config = dict(
    activation='gelu',
    init_std_router=0.0146,
    init_std_o=0.00596,
    init_std_down=0.00596,
    optimizer='muon_variant',
    batch_tokens=[65536, 131072, 196608],
    dataset='wikipedia_en',
)
Below are experts of layer 4 (counted from 0) of a mixture-of-experts language model. Rows are named router (the router's row for the expert), up (a neuron's input weights, with its number) and show model dimensions 0-159. Each number is 128 + 24 x the weight over its row's rms, rounded and kept within 0 to 255. Numbers have three digits each.
Before each expert's rows: a language model's description of what the expert responds to. This comes from a sample of Wikipedia text that the model never trained on.

# expert 10
Description: Word-final derivational suffix pieces completing nouns and adjectives, such as -ation, -ment, -ity, -ance, -al (appro-val, govern-ance, dist-ance).
router:149111103136090056136155109149126080115136138145130105148142093100120117125112177113131152096118116107113118109139139151103134162076126128140146146126177107149106137133134155109117131151153138177142129125137163117113116096130121080078106111160118122089115095150141137123137147148113156126104173134107143146101122148150117139137137158137144142130128081090112144141083152112141092146137102140081119157119072197124145129100141156149107142140192135140129105147136127113112163145168131
up1:149146117107106141114110135144154128124137113171153119122123097119108090098133132161121173117109118116117132083173126113113170133117148138106100125128141122130149137158138096085137094145106117166143102082161140135179116160119158110113075111124096123143131077119104147192100062178174122102118137129107150142161114134148127110123149142132093124071125142138151108153100103103151114153187136131139135143110119174164128088151138123093155119132134146149100133137113101138140146143114119

# expert 9
Description: The piece w inside words (Fore-w-ings, T-w-o), the pronouns he/He, and capitalised name starts like Po, Ho, Ber, Ar.
router:081145118140153133152137056118159127175109132145112173144137118109141109140112130110161144120164087171135074119142114117117124140093119155145163144160143119131116100141120109120107111168109137147090113170100121103146132144107105101103118129148085079124140116129098139103095160107145165107148143109083119109160080177113150127127121146123148121105134170102131117137159101117165093099133165098132131161099144148119102142141138133150152119132157086148151154130134167117114093154098139
up0:125136132166128114133123098095122115138146087131086153171119147156180147121153133164084148106102078124144114080201140143136101127119099133164163166144175127135144133135134137121080091127101129138126107152098084133091136171101167107144137132125152126108173125111125124110121155130162139153131158123152123117145118146130153165094128107110111141139165069148134124130098128098140140115112139131077135103151086133135075143133108110133121132139129155086128138127110148111116149102089152

# expert 11
Description: Hyphens, commas, opening parentheses and quotes, especially list dashes after line breaks in infoboxes, like Production, then - Executive producer.
router:108135125104143104152134120070159136170103151133108101102151111122108116124147123089118127098123134121097122097123130142108094135093151098127145131143083163087136145119146161120136127183139144129098093152130134120108134142127156091105095082152132129095130080121103167121155132123164145149135155128084137113143090145120133108132122120181166134163158095098131131107140123155193127057152138153145161141086116151117139111114171176146156141153157144136113128131152133138148130101099122
up2:136115116090130126142108128119128109127141131133179126092156098068120163090117172117168130148143107118156120085128131131122176132139143129155144096101113120125122164140151125113123105151122118099134123127140140167106114116146133109115150115147159179148128119175200122116130109160110121116141124120149124113122123091144121148171152155174154071096112138143071132136068117135146130119112097107155126146091120135107093111151112154085146164101119132123135103106153090131155149103181140

# expert 23
Description: Middle word pieces, often verb stems before ed or ing, such as y in loyalty, duc, creat, x in complex, ver in Discovery.
router:142111159096157140173187072117158124157087103122131121129111136105143138136104158137089140082135107133151085143085147117118146114119116126163098072152151113110111157119148105150111108145140101159125110122120166135100116115138163158104075112144140128091146131122108139168148131099137111161124186121140136101138136170159132169137127120130099115121153163114112171121101136106150110153114134080099126146129129136126097160120169171156107130131134086159122103120108140106115083130110133
up2:115156179111124120190143116183133100162117109112183120123127069137139091137135104141122149124129119169100130150077154126095138103133120147179135110114135145160108138127098138120133129142139140126056119122143111181122133121091166137108094129110112113156098128157150077116124092100144120125094112107113103124140111111155105130122146132115125150143155124106133154134114162125115101177140127133168129173078150107144137125077140144165142150110142124135121142110116127070107125148101130

# expert 19
Description: Colons after infobox field labels (Laid down:, Died:, Website:) and capitalized sentence or line openers The, A, It, This, I.
router:149143139157148119151133088109143127137089096125111115096143070102113125129122119107128106117117150155107136125114194142097102158094149092154116136139162132115097158123156137127124110128095162132121155139164118124105148121099191110127147103106094140132097176157108122127125143122164170120152136077064108089106120132109122125147096088160139192095150177123148134145111120138151095131131139116086149163118104174144137132110150126144141124109137130161122112143124157112114139129168119
up0:132129120092141111117139128119131147092100108106122151116164139081136104192155135085104136145087123129117151086110153129133122084107133139172172140131141165142139146092137118097176075171112124119153141115129146132149138159159108131092147163111125121122130143106127131155108114145133096156125130128138120091148125112135160141144158108099125144140095172088130084118082159115114129107145134112125103150086147105125110162098137107157157146145126130160146155147152108111093142056121174

# expert 30
Description: Word-final s and similar endings, mostly plurals and verb -s, as in stores, styles, gas, thousands, plus z, za, os.
router:112134124122113105100119116126119098148134107142108118126126122135142132124104133129128141122113126129101080111097146125149128149080149106188139140128158131112130160156136171158115107156106176119152157111166137167144124100096156084105099104118139151107137137167109139146137133137158166126142136137064163137119129147101123177124121125163162132123103157066121061148139142096116112111129106122154153149092149152095101129129128121140154144128135105196094126136093070132148110156139093
up4:087131146075140114096128109073145143128128162114135111132155105117118173086075116133089114154135121117097124123091129110094158142104093142123117115078129115150102140107121123158134122124072087160094130100145120150141145073152116103137138128104143154138176108152120150165160124116115175108148115124089123184160099111133104115155136143122146117120168154152153129146122112108144143134125120153127187152119136113156161141129122157079128129134146127137172110182130149145151118128125142

# expert 15
Description: Column pipes in tables, commas, semicolons and en dashes between numbers, and prepositions like to, at, over, under, up.
router:083078096138172089114145112126125098145159133134058136108110129101151121133091147116127152123132126169091107121109125091098105151105121111145138138142134147102139122151134127142144110132140116141131099118111115137108137114085198099137133099197108161111159102095123146130112144121144163130136142128114156111131124134132151145152140163110171149113137169103150143146118158106144107108122165125124123181083129188128117124154144172143173130114132110142140112119149079122138068114129122
up90:123062143133122126084123126150139093130117116158110115135121113105137168179113115122122164077118150129102131119135110153161111147093212139134118110141141145119107142146182138175141180087095146130117139127112116109151136128135143114149121114142110112126118121094091128134133142124133088135099158123101132156144122144134166150149159131103118123154148112129124155159124144193131108095091142122097099130131174115140105105123092117099085136159168093075139097132142132096111155122157115

# expert 6
Description: Bytes of Cyrillic, Japanese and other non-Latin text, dashes and bullets in lists, and common nouns like game, season, team, film.
router:099123125103125155140143141114173128148111119099094105125134109075158103132123132117164130121140148094110107081060139135085120140127135122144133141101162128088139154136157081109108137127103167097116086121113119139114117125117126101094104107160147163117150130167084134169173133131144146142145143142099103091167103162158130133136138164137204141097111150119125117129141136172146112093107118081112113172107132162130157154151128148118088140158104129127135104151141152139144140129113105
up0:121132096112088153162121090116125153134131147126149133115091117098154131178139109099126143126097140120135120090129126103154119098129158144102118087103132150129138139119183121130118110151140135122110114087111112135144132150149095057099138126131135150091145071141122155156135126119149116077126102162140110159115151174114136166154194123155152107140132133110129119162092143121145109041120138127172100166144117130166134132116119096142099099147157143139159101155138152139121121160135115

# expert 20
Description: Line breaks ending table rows or infobox lines and before headings, after a pipe or period, plus pieces like ma, Ne, on.
router:082122103140128138156116107116095110118079125123128088141140123130150145126125141095140132118115123187089090122121139139115155133111112124153121132110146163084153109183147131113120118183165122179126158157155093128112139103138148109133066131161138151129134111127128123107148093088191099115173158112123138122077130155135135114144139148122125143086182141105133094083121096124148073148100138145109102146159128166118100117164160150147104150129129119134115108145108146118151114111134134
up3:137128132128120119129070129108146130133093130110167080134148095139143119142106099118130133106156136135163126103143100156113120143116137113181116137117117112107151127106131104159126091107141138142143112131136110097162129142140143120159082160100087133133124108145117181104149108120160112129098123107096136157089112151139111135117159117140187139129123154150117104133186145118097083146127141147090160168172171158158146142137116116147099179111121101134107055102170110129091142138098143

# expert 21
Description: Prepositions joining a noun or verb to what follows, mostly of and in, also by, with, from, during, between.
router:090129120114173132114167119124118117160119173132103126153153107139091128102091160161163139134145155123142124102145164120130127190139136123137128104147126146117122114151127150147139153155085106145151129120138171106101127097142175121110110091130105132136134139169054152113128083144164160127120139086091150129135116140150099132120099132121127109069144117090121097139129153110137079122129138118101128193132102145113147103109142154137097152088148094168139132114103132171126088130126102
up2:138126129121122126125128125150108133137079182134106157128173116173163130114130128117145099114116098101126142088143152163127130138129147078106109137176124132097162145159183158103144104070162096134144107138119142134135165135141141146084109121091161089113160103068124097130118102109151135136103152086097104139145157133126137135122142131166129130095111130160113105100134120066156106115089072149116140170141139142113141131135125134134169135106169154140130152105102121129127134103159126

# expert 0
Description: Word pieces ending names and words after a short start, like -on, -ine, -son, -ian, -ter, as in Ne-on, F-ine, daugh-ter.
router:119122116127169118133109112122106116138093106131110105118156144109176128120107203131125128117133115123124109122116149147115143164113134136122151141100154143158098123136085165089124142158139132160144098126118144111125133133136116134122148074173139141098126089138137172115205141109131153106134169113096122100117135130102069111128143130105158150122153145088123115144113168157145097137084157068116121185139154150098135132113134151129113118112136106179085114104107117137151151103171112
up3:134114141110150112182182127082134118114099114110158100122159117120138123162079111140152143126156121106132098105135104115124119172189144135126132100183114145126117148124117154096149188136168089105146124117145136116111150114157149163113115129158118122137100110150129163192105117087111123121136156121097171128135119089141145148137197139095136136113152090149139139141085116107110138132130125124139116103109123125130119170111118148105153112107131124095103131104085108164111130077094121

# expert 31
Description: Early fragments of words such as c, ic, th, re, po (re-sidents, re-tired, fur-th-er, Arab-ic), often after an article or line start.
router:079104130128181083143156084109099115134152105141137145070138123111108127135127170119155091086098133126108121109125156154128158110121130134145092172195136124080109140139096125110141167117157178115119120141169114113123135100100153116106140133151108097121091107121109148133108121160160109132096185126123118128130086145083124122122115147099154157118112134100124130136108130146160125143050137158142158132142152161136106156145163127115110153132148161155128122135112120126119102113161133
up0:114156143157140133124123095145101096194106110137146096105101119140098160139092094150107148117102128162098152108130145146100164129144161138175118102148119106139126138158161119124113137090135123149139169171134144126122105132114106131100097098109124116144117075106130165119114092154137170146130129123148119132143128116131167155072102142135085108119113139147115143157143145130136124146089122108108142066196143133164113149151134159138148087073123097143134119150135150107116098111172119

# expert 22
Description: Early syllables of names and words, especially capitalized Romance-style pieces De, La, Al, Le, Ma, and pieces ri, ci, pro (P-ri-vate, s-ci-entists).
router:131151123102132141124130107118151132143089110149108155130156109078160132138124168131135168124110132117148133077087171163095161144076143145140131123123143111110145120156162130157101117164110143149156132145103124101109103110139195097136107132154110118122118096131100134097115122079153114113105143127133135113130083166129131124133153150167135104109176124120122126097123141131146124098137114126096112143153147120096142112108164141195100166153133109199101090141114093143089115159144115
up0:166146127118074153120111152110170150123112164144147151099106088086147126129113150149134139135138129117120121128124118106088101148063117142136141140137128128113119120106173150120148175144101143129106104101166106153123134139101143109152173094086094131116139126146095176109110089151126172118105107148147105119109117123139137164160118158161157125110125098135146132128118136129129118125166128106104140125119155139182138096184126140092091092118156069142148089138106106112186134143152128

# expert 14
Description: Final or near-final pieces of longer words after a vowel-ending fragment, such as e, ly, ri, tra in Horizonte, woolly, attract, plus modals would, may.
router:120118067153152141099168124131107121137130104144121075109110105118121105101106128128117107130138153161146125117108139151131130161084119120173143121141161106090131078148130164149138147143116182171144141124138127118112126116139173114133126063135147117122148099150132143140135069104145145131157114101132117071122104160116120142161150102165147146113162152148134150101108138094101149091107134081176135147141111138103112139116141180128066151140121103161131148153128101156110127106131110
up1:090124106164141136139131125134152128101142106149122099129148110173128118105120131115169117105175145115111151123131180150143146155098139112080113121133125189112140141100125130134131121126138164141105130101112084133093113143123132180127103120119134140113119137105134141172149154122104120096206138082179127097082108159142119142120117092135126139082156107182135153097144155096095098125127187133169104128126133143087112140110122127126126157101100100116131152160110106127121121103147097

# expert 3
Description: Number tokens in dates, years, scores and table cells, especially the year pieces 19 and 20, as in 19-73, 2007, 11.
router:092103147140158083160154074065137089146111090114153133095154095097134082153145143133144128116134143158120132109117123165142132140111129113143129142164185100125105129160125121126131120109093155142138127112152103150134126088153102086111090120169151118111130136153083136114177111138192135148112131155119121120133118138142084110119142155151151155084166157099141186131144147133122105078102129125116102163149110133120139119123162150134123159115173116123127103100131113135109128098134127
up1:116152100160118151131121145129126094105120154140124102094120124078171127091175142108144152104147109105113090119122108166128135129162116077122115131139167160078160096155127128140119166124130152129124119137115103138124141185176119118135098101079126146112151145129167092185144125103113119173098080142117139092165146118129161144145082076100147124123127118087123109121107163093123144096089115113144114112113135155124138106121119152139105169130133130157146134164114126144127156124131162

# expert 17
Description: Verb suffixes ed, ing, ated, s after a stem, as in denounced, spotted, setting, According, plus for, about, used.
router:118104105158133139156163109119131113170125097163083135142136070122114129148111122153147104095100118138106107131129140184112127139142141090165141121125135137133162129133198172136100171137133144124107138130130130102100160065117139094131155091157157111115126122173110153143194133152138111127115155097145162140144117148097101166101132173116126140110136105131130116106122136078138064118114144130119126160097125126133111112108124112127098085129141112159121101145148136117140089088157123
up2:123126152124093124146119139153112146117094194141115167107102148130159180134133103116123140091082086122099164110108164142146090141131121074102147127099097091119131091137128127112124077134119087098134162114144141107115166119151138125115138111133136089153132118130121157121097128153103128111146144093091134133165140192137121133131126093173125110141120094098146103150159142155152125116121133098165162179113104116117090122123141103121161156142146156136158161137115111074135144147139136

# expert 12
Description: The word right after a preposition, mostly "the", plus his, its, several, month names and word starts like co, ex, pre.
router:121100159119141112178119085093146139169150138147112136116156093097132126107097151124127169198114138119119138095071130120082159101097128136156112144145152174124108123126192112138161165133120147129141131117164085094084152141130166140154108085154101104133142096143116156139106115129157153111132190121130127097123135138142097122136139137084119135115147106121145133126114148133144072110091137146122125153117121105119128130089151152128128120136163142128129123181134114112140113101101085
up2:152167141126117142155101116115116103141138137097158121126088147108138084088107107155153148106144184089112138160134144157157148192157124134122131093108136152155164115153092128146122147142112179146112142125128133145142172171120077122098104132141103115123088157101061128153115107111136123091129118109119138119165127122067143118123126116157185117121112127087120135125120154130109164083123132140092157170112082163131130123113115152141111141111152130148124140127097143144114141110117153

# expert 25
Description: Closing parentheses and quotation marks after titles or asides, coordinate symbols, and final consonant pieces n and k ending words (kil-n, Rag-n-all).
router:116136112161122073113171117147150134184103140141136124104114108118147105147130148135134097119094126155101096108114122164055129148125147147161107099156161127122149126151162113159104131133138140168132129142142120148104145134120151123134097106132099162111167045113116146156148106132139129062172173121105123116141091143127116111112117157098139156139171124098137124153130120130129119135116106116146136139110181148118100132085102143097114152192152126129124123092120147113127086115135124
up0:119146111095110129110176116130169132107082140119123066133132123105162095110102150109168138124101133165134076075063144143129136149146111135106129085147135108136160144135116116123095133141130092103133113135157115165115156100130174144131121132143065131130157127136133163158143151144121068118126125104127144136131115139172149131131141146123104132142170147153133095132110086130133122128192127126139139127130127098170064106121142150114163137152149119119122101170134127100151091102132126